Below are experts of layer 5 (counted from 0) of a mixture-of-experts language model. Rows are named router (the router's row for the expert), gate (a neuron's input weights, with its number), up (a neuron's input weights, with its number) and show model dimensions 0-191. Each number is 500 + 40 x the weight over its row's rms, rounded and kept within 0 to 999. Numbers have three digits each.
After each expert's rows: a language model's description of what the expert responds to; "gets" lists some tokens that make up at least twice as much of what it gets as of all text. This comes from a sample of Wikipedia text that the model never trained on. Tokens count by the router's weight.

# expert 24
router:435519491503481528468533583541403470464458502499468477550564532533492503504519444509544443507494472533522503484514550475476538488476480451499464473586497505476600533484514448462509541518545509534501517450510533511557569470438547523504479510460526490443473539574446573445481463478484496516525458501565510498586515499476500482507543548558528468507530519466538506532486597490485409540384454586563515478532479454494561522535462528550504509526443538540450439549531461541408491562487505547526456550499501526477467488472498517524483501486418538458489577477501557477419523550445493487
gate0:481607520439509508519496557455417467451483449535485547560540496522498494470415439448514537434545464509446493498470591457538490446493592504515524488525525478510558523509450491529563594528531512501517510556454523540493473483531500430447570563547525452461473513517514522517539513475494536504590446539502492553577468505449532461489510535516517496456460499520437532539547623426519464524426442561543487539481535517477525547479480541469479491562473519459475518544539529541425516514466490499501458515494496512512573483509526561473497546489489507450452556475494490477462546486431530552
up0:470444421457531541461457445449481464522557459489477486519551434419526508475547494465502481483515562494458494496506423464539464487531515450566483512466492544589521474458397440515481488505447568539494502525542453520524458530566447516543448525557489516525561557507494502548497501434560531473449490487573498538544525463478505512509465531457432468462529501473481509443460510496567478574501500524497463492532565482420394513473512479425420428524487472472543502508498456478464493419498500530517460513551496545484465425493446469492472514453478545547572536508519503544514487584478458443
Head nouns of organization names, often after a place or National, such as Council, League, University, Institute, Court, Board.
gets: "-", " League", " University", " Party", " Council", " Association"

# expert 62
router:556481554444473505563463566470444524474514462517512488527583562474501483495461516496476486429468461458501468501565465525436517521443434500457526502489509435486563497486471450469512419509635485513519535477590524533489524456478515462482490447466500514465510544563505533479486520493442543452492497512562497522489494559485541548501501502480514511586536596608441480486537506511482471541466528513537578572440506492537521539486567584578486461475526508435511443535516488448522550522509508520581457537557518452503496488484514491531499516441484580522459493513439476536452505473451497424
gate0:579456494496464440492478602519612485549532429503491457455473486484556442526529448570525518458483469466554430469497524474496525502452471565454522541505489556475526495522489485482486480463491493506585487457559519467566473474457592496493556531419490508522516520513489529508543473453546460456531534570485427494546500450440488525470466494513539561533559540583457494474549487441567442477445459561507532532516463503481448538482502517462511498525542470425511487505522567448521605507529474479583506495461474481522508543474533481507417498510492539489466520480463415439472468474544483470
up0:467489533508594464523505453498475447432543532425461503513523485506443598475522477485447526470445541506470578477350537503558500519571498532442494451496432498457488556524480512523510549485590435572483528531518457526458492480492483564547454512510507457484517557520484467520496463484565408548479503476471526475462553596454480524501500465504485492537453447471554420520515487492533496451534466495495426504517549503501421483547419512470501505500514529528466451456474462439475479489507450541540447488477498427446554486474497528508525411497508445456482520548511533545540483466502480477
Year and number pieces and word-initial prefixes, such as 200, 19th, 25th, pre, anti, COVID, Russo-Turkish, mostly in historical prose.
gets: "200", "199", "201", " United", "0", "000"

# expert 5
router:456463498483556541562440503446454459516546552465469513527532544450472504532476421471502467546450483522517525397537470482497529497450490467523533512521496504521545536468521425474506523512536523540469509437518432474468543424522568510460540387466478618517486466475453502539469479507473506567480470487508555522470503516511489482530509486548466538531526547550531519505465495495408482594443532507453506560491600528544509560457536486500557511446487588468524467523489486442500481487460497461552445570476516499475500531498464472600456474438464521539555535475537466439536469489500416513
gate1:499525466536473502493454491490526471539523496510472551475525463531475459493445528465543479599506480459488457509509515547504497482554463404465574456506469469582505527503496524509462608493526525544446530454552508539538554521555488478469468422623539552441492518524560459558512407472464503520592424517420513534468423538523470573539483516510504513493444526549516523461531456433517501525518481489524489537555520555542477498504510569503470450489484555499463551432492470490515524482515503509504426545528469551465454506578541525604567535461542494489509504488571472456538488501519511487
up1:517476502498506518487574492518522564460567548525462432507493402500511526542495500511440487481494531583499522503491530508495455426483560559451429463484511579482490443541486491468484446420535491518598470565512464525496450475419459465474471531466490426529530537469477593476485575486530423571470503490510539480531623488483528438456479484446480500472526514489482479487538567492495488394458479549469452459460482438416491532544538495511485507507475482472524489457514542549484486579510471521510588498531522486548514450528501526494513460541538516551470527572467513526432563486499510485
Prepositions like of, in, from, at, on, throughout, linking places, times, positions and parts, e.g. location of, born on, introduced in.
gets: " of", " in", " from", " In", " at", "In"

# expert 50
router:495498533515545495536552533522486488402519473561466458501538488501492492527477450540542534529449462544494547501621526472468519451503453501535493531551487513523488518459463431499535527495491478531484597480555511527512582493511573521459526474520472582458470496518454506529558499544436473518423522450591527595515532522503515467539516454594524534571490538522530449470477508450451542546445535511547454461480496477539555568467483505528560556488517513502492398567525477440509599492465534492534400482498486492537448540534508503512563446493483528461518514476458537484493461482429466486
gate1:481498568549554530505518460529517470535538501511484434480485465441440484507537545403467562517443423466521541519473441481387499461539489440484511466491546513502541531475485406480552560445535451446542519496492514545580493530450533472566455439516448479501431448479423443525515461457485517511496526471493524581494485446413497521542486446555435511554588526509550420505503524425425520525580483483520515472493557521510507537533523539459520508474501456525492456489485505489520469504469521527516514477465565533546519496564515489494482554458519467543529441549496479513432446537440505508
up1:495498460513490514470496491479491534467487444469447542514466533497568530462500490552474447533527508548492477467569593497497516518437486552476486521500461519524482493544489545518449429603476516525448452546511511444527460500522477556456577509408492541538502549539614509464400564488482488452460453513474470485467487589574567476481508481415549408412497537581491538481497520507536426514478502503476506521482521472471560447492425459508488446494486498446483531462513471499488517497576499482510510520523432473421557584487468484522528507554485519505453507448560461497537515518559485465
Nouns and connectors inside names of buildings, institutions and firms, such as House, Station, Street, Museum, Club, and "&" in Park & Ride.
gets: " and", " &", " House", " City", " University", " College"

# expert 41
router:491533551456539498460496422419549494454535512478510473542592499490456560545478548572464521476513486509496376456484479507486472553519455521453531485519464478500502543578542487521511427532480431491560494408533464502507530487452516526479533474486481540496561522528558542552513520490529489522465422491500502433497541541558522446482490498538489528557542469469545509493507512496427509601479469450492454492475565440597585520447544579513564497520452565474501488543524454484445499535476521483553445521538496474463453535514458566498548508462509490438492505492496430415462490482462480477
gate0:535555521476522481483420449373562473497461507500529557444448567532420538485505439497504443439487454493488560552498514494454489544512518528495525485556424515465540445505539497560493505531488464505525477492486418495579532472541536475533514479481490564527410448554510492538473455516532505503473548433538567518452507487551488520533518532447488557536532521530529527473536577570486521530501482461458443559543537469488549479465534584513551491562454555449491495444481452452469445484471522480531486470455426455461481501533438500507450530509474449497560439545472535443477512580522520485
up0:494571538540483440506460420464492480446491506465497563484447491465392533490461462458455492546513502477471478456555474495464487510545525530457549498498420453471508485619457423500496537487493511558539456472499472453545525506550515508518544485500512559438499501555493454499442529520455502532492517511560553503421509476479403522507492521458486490484490523396510496470590553510475509495472475486474431541511512538525493462433528583458558480502465555480433528524469508480454483469479486484515551460452592483435503498495538515531531596520529461514557442454483555500449513573459579486
Abbreviations and symbols in infoboxes and citations, such as Vol, ft, coordinate marks ′ ″E, opening parentheses, slashes, and non-Latin bytes.
gets: " (", " /", "/", "′", " a", " ft"

# expert 63
router:485606552448513549515502501471409426444498475480488507570532507503425581516477421530470518520447467528559424520468490493473515509442477557483542542643489508453517431509511523476512543435525439498493544494533531519538580456509573436448540490525485531464494463495476500431443480485515421481505471497517512524517516545539499434452487422510481528503493507506521452467519538479506440522478505511559426541452490517547570542511527538536487468462471512478470505563459494400491464480492498511543428490540461511496505466575470446489474547525459528454478508471480489508405442466480505485
gate0:563534586516507494497492416517456503480503507476540526508499562571478504513513468504564443407487458502611467508496496500493503468493515524559520502576512515526530444556521499520548601480552511457537489472552472552467485492454475446485555487493512525536499448543514489391484477516518490438429535493442459472497453534499537485489497491486491566514459448436447545503447559513527471572534471530497533479468428500564519485484566525484509582483463530474536479575450439520473466470514567532556518515529542496497524468508441418445447510581462463448464513553478505483476478478477613488
up0:530563505546467523467483470486495524546503518556506502510429473579424482506492451496522477420501461490535468484485462477455422510535482545501559544580469516491581433542496539464509596472541505441507540501591509536530462487447540431473549460475477502499477513495564551377499480542511439473429516471525462501504446560494507454509527463446537589566504437510446493477514511493513525522547501492539501482452448485527443522536544520501517517472455518471585539498488533492478589461478518529529472538506470501517490514502508431451393480474512444490404472499515503457486428551459447475
Digit groups and punctuation inside ISBNs, coordinates, decimals, times and percentages, such as 978…, 104°57′, 3:45.35.
gets: ".", "-", "°", "′", "1", "9"

# expert 44
router:486501501484544482498428491482444479465457520502481460514522568513407559481521510574507511517483484451497484473590466502468534521497445538439475488566437472555518498461461423518520502515568566495452442506529528461532479480508495506474490483487484542541518532558541535452483579517537470495498460506530492478513512548591448461590466514542432476529536546525538503490434523470489546533499463482493465495467572431566507543505534584571547539524459583488533470527526423554548526515511542497548427516464426428405477526490525462505471528444420552471474495450483487468463476569456484503
gate1:525533471480526518475458444509472426496506478434495424494472551515514468458475427542424507538543477465592488504493517503546552541559559453478560507513415490501462458477537420513521496520490485416477478495486581502588540462490542469475520439523458472469542564483536503499487520519543560571497469490507498433561482510491511517520611592447489457507447548523545430526472591503459529516516511507522505449493566433480502502456536565527455505463431525480549526462498450480560514465419433553410482471467484469472516493508524483509504461500538515520486467411526448474478465503484497487
up1:512470511481475458455503508460499459517443537525451484460480481509456591503521501507551510445484461498461534536516488506512391561414452516545456501513552538461598607537492485504490505439490451487481555541497476465487524486460493564532523570476466516573533543562420506530459508476490493456497528517485428633426484510470506549519463436573527444480491513565419503525504499531438530499514479517569518524476433429511528393475531506568465545556514468513463498482541498499447488499504529466541445493530503498509495495495485516475495501485504512515407522496493516530499543604496423500
Prepositions opening phrases in running text and an opening parenthesis before a year or note, such as at, under, near, during, "(2016)".
gets: " (", " at", " in", " \"", " under", " over"

# expert 6
router:436579538422446503484478473457473517489489511501420482521530486498408561536496473491508519497513498490529467425521525447411500416553459534556551475546479486508538493525496463441563476525554450550544524457515459455529480489455534489516535475464473491503488477492510457528498603564518519512518544416523499444434540492509436469496520498554469522494509539548500490521546507491464456560451511431590475521480552512530573477497545503521566486487541464536519462502578437494501489491495529583541459484478517533498450570534507502529459493506529565540484457516443523429425459409401488472
gate0:511494479470440443448485446467496525561466528483547472511480614439544484444534532574528475554501531523535478525494493437418469432512413535497565458535530477505505495492546603549517500499526529427551459553514493610437509455500454506538496443513492556463502485512503485573476513571478509498502490492591517500428483475573533558474517472484443520528546521509517568461508530513521489490442546481505527495534485470561496516471519535521562478436505537564536446483480451513526541554485465493507527491411524468532521440513472507520513461496534478583456488496535561573446530446488554452
up0:495544501485517475497495446449504463509473561510450460482527498530478482490496509451396540406497499477479515544588487504495470405476515500517546522494528473559543498515594489505516467511501570505496492541502499528506515521439510454447465455475444497524451560528474557541451500489507445485521462529393528469537499523478512513505543508523468429530518557482472637499550425481557441578497515469491482460508443447520520524510517557457422461480503498487464526499479541502600518512489541492464450497587504508549542409517515502460449454482568461431518414522482505517485510540537443426
Letters and word pieces inside Polish, Hungarian, Czech and other accented foreign names, such as ó, ł, ová, ič, plus country names like Poland.
gets: ",", "j", "b", "u", "z", "r"

# expert 59
router:507514565477523543505481525523423535566469524454498544530485405501432525546546411494491464500483477443493449499512490494500592502469547492489480484491526466554471479470491544506482471534543497507479503436544500494475548483504537499461519421456456511483503538514444544517523565448512460482429442436482495469491495499520517503561499555541474542519517525575487533520458488479467447532466506479527446505465503442556479519449582517537558490469506490525538415542537508535532519553435535487523409580576500472467493532553554498578437480457475532521452598494563524492541391446421506458
gate0:453476529463480522500451557538478421492595525485471527511547488515465456429510497461420524505483462527545488496453510536509560483465459471506522560485498498543499527516420558569498476571545465482522585410462438499464437567460539508532494449471489475540465480511544519537561442459462513498524428470521491431527487461590487457512506577458518567468565482494564511505551442486479540468462505462526507532512474521516600467463486461515526479518565410543520543465443447482470592520478514493497480503491472456525535466500515441528515570514443516531553522454536491541526473473567441463
up0:416485479453614578543501493556472487509504498462493527548466518490517525461476493503455429551472478510476417508476515479573480515514459484473550469521483491600481514505537503481512413554449494444519513489450492481553508438498511509502437514464488491467441566569564510498525497493517545528459484450483482451476518543503524505499421573541479483466434538615451506518514480484515510486501573514571469495524517475598422483631452443503526565517583542517491472460503507498432498508477509457492517456530504440499491453497473503521511422541573515474454525493517464460530498456559461490
Prepositions tying events to reasons or times, e.g. after, during, despite, for, of in "in the wake of", "due to".
gets: " of", " for", " with", " to", " by", " after"

# expert 9
router:475522434525476487586491537521520429530516489486451463548474495562415504468469456511509581464445493489476451528514466475508502465507440465537553511510515524492525490533467506437476538491634465593497574454495500567544483507507516551514525509435467537493493477565483531483411521454523450525457462476509528485513543526443475513530496467473466522545445526585511462513506539491448455475512526500592479510480505545507502525483526553514476472445513566462492460547552432420476537471476515523618479498519576516462479491507507471540463524478481497497512592547446549457395477528445511440
gate1:544550496570545561429548472495500488548507485469493507530384551499477516548515534577529535536475520469450445530544530533471489525501509456518518484571563457472498482569524478500527483495558529437522512521532438515499413541424490454483576518471537541503546481480466488521454443458452448499453525467540435536511522504482486525403510494565490534548477576556474462509516498517432463513458479533543536469527502440506461478465508529537425461450464450535495415439491457462512545515478517549579496500495564465491469564451482499492566436436490517499572549454542506572475502508433518489
up1:486493491423463404499420573501464488461479503532542456491584532471558495476471503436478504493499498503496538415465447506537483497485477548465521493386494526489507561474507495484519476546487499520449484423464570469472513434533501503517411505525487470537434514510503511520548511458492510565498531510455577496499480412478478576551437492444466526481531497476477511544488501478560499481582505470436453543501474527511525563511433526539489491525486500472513585501547448530515490526458476527472510567450405534502514475545554574481457535504525506515440386516539495404490506569551514546
Whole numbers in table cells, especially scores, goals, appearances and win–loss records, such as 33, 23, 29–2–11.
gets: "3", "2", "0", "6", "10", "5"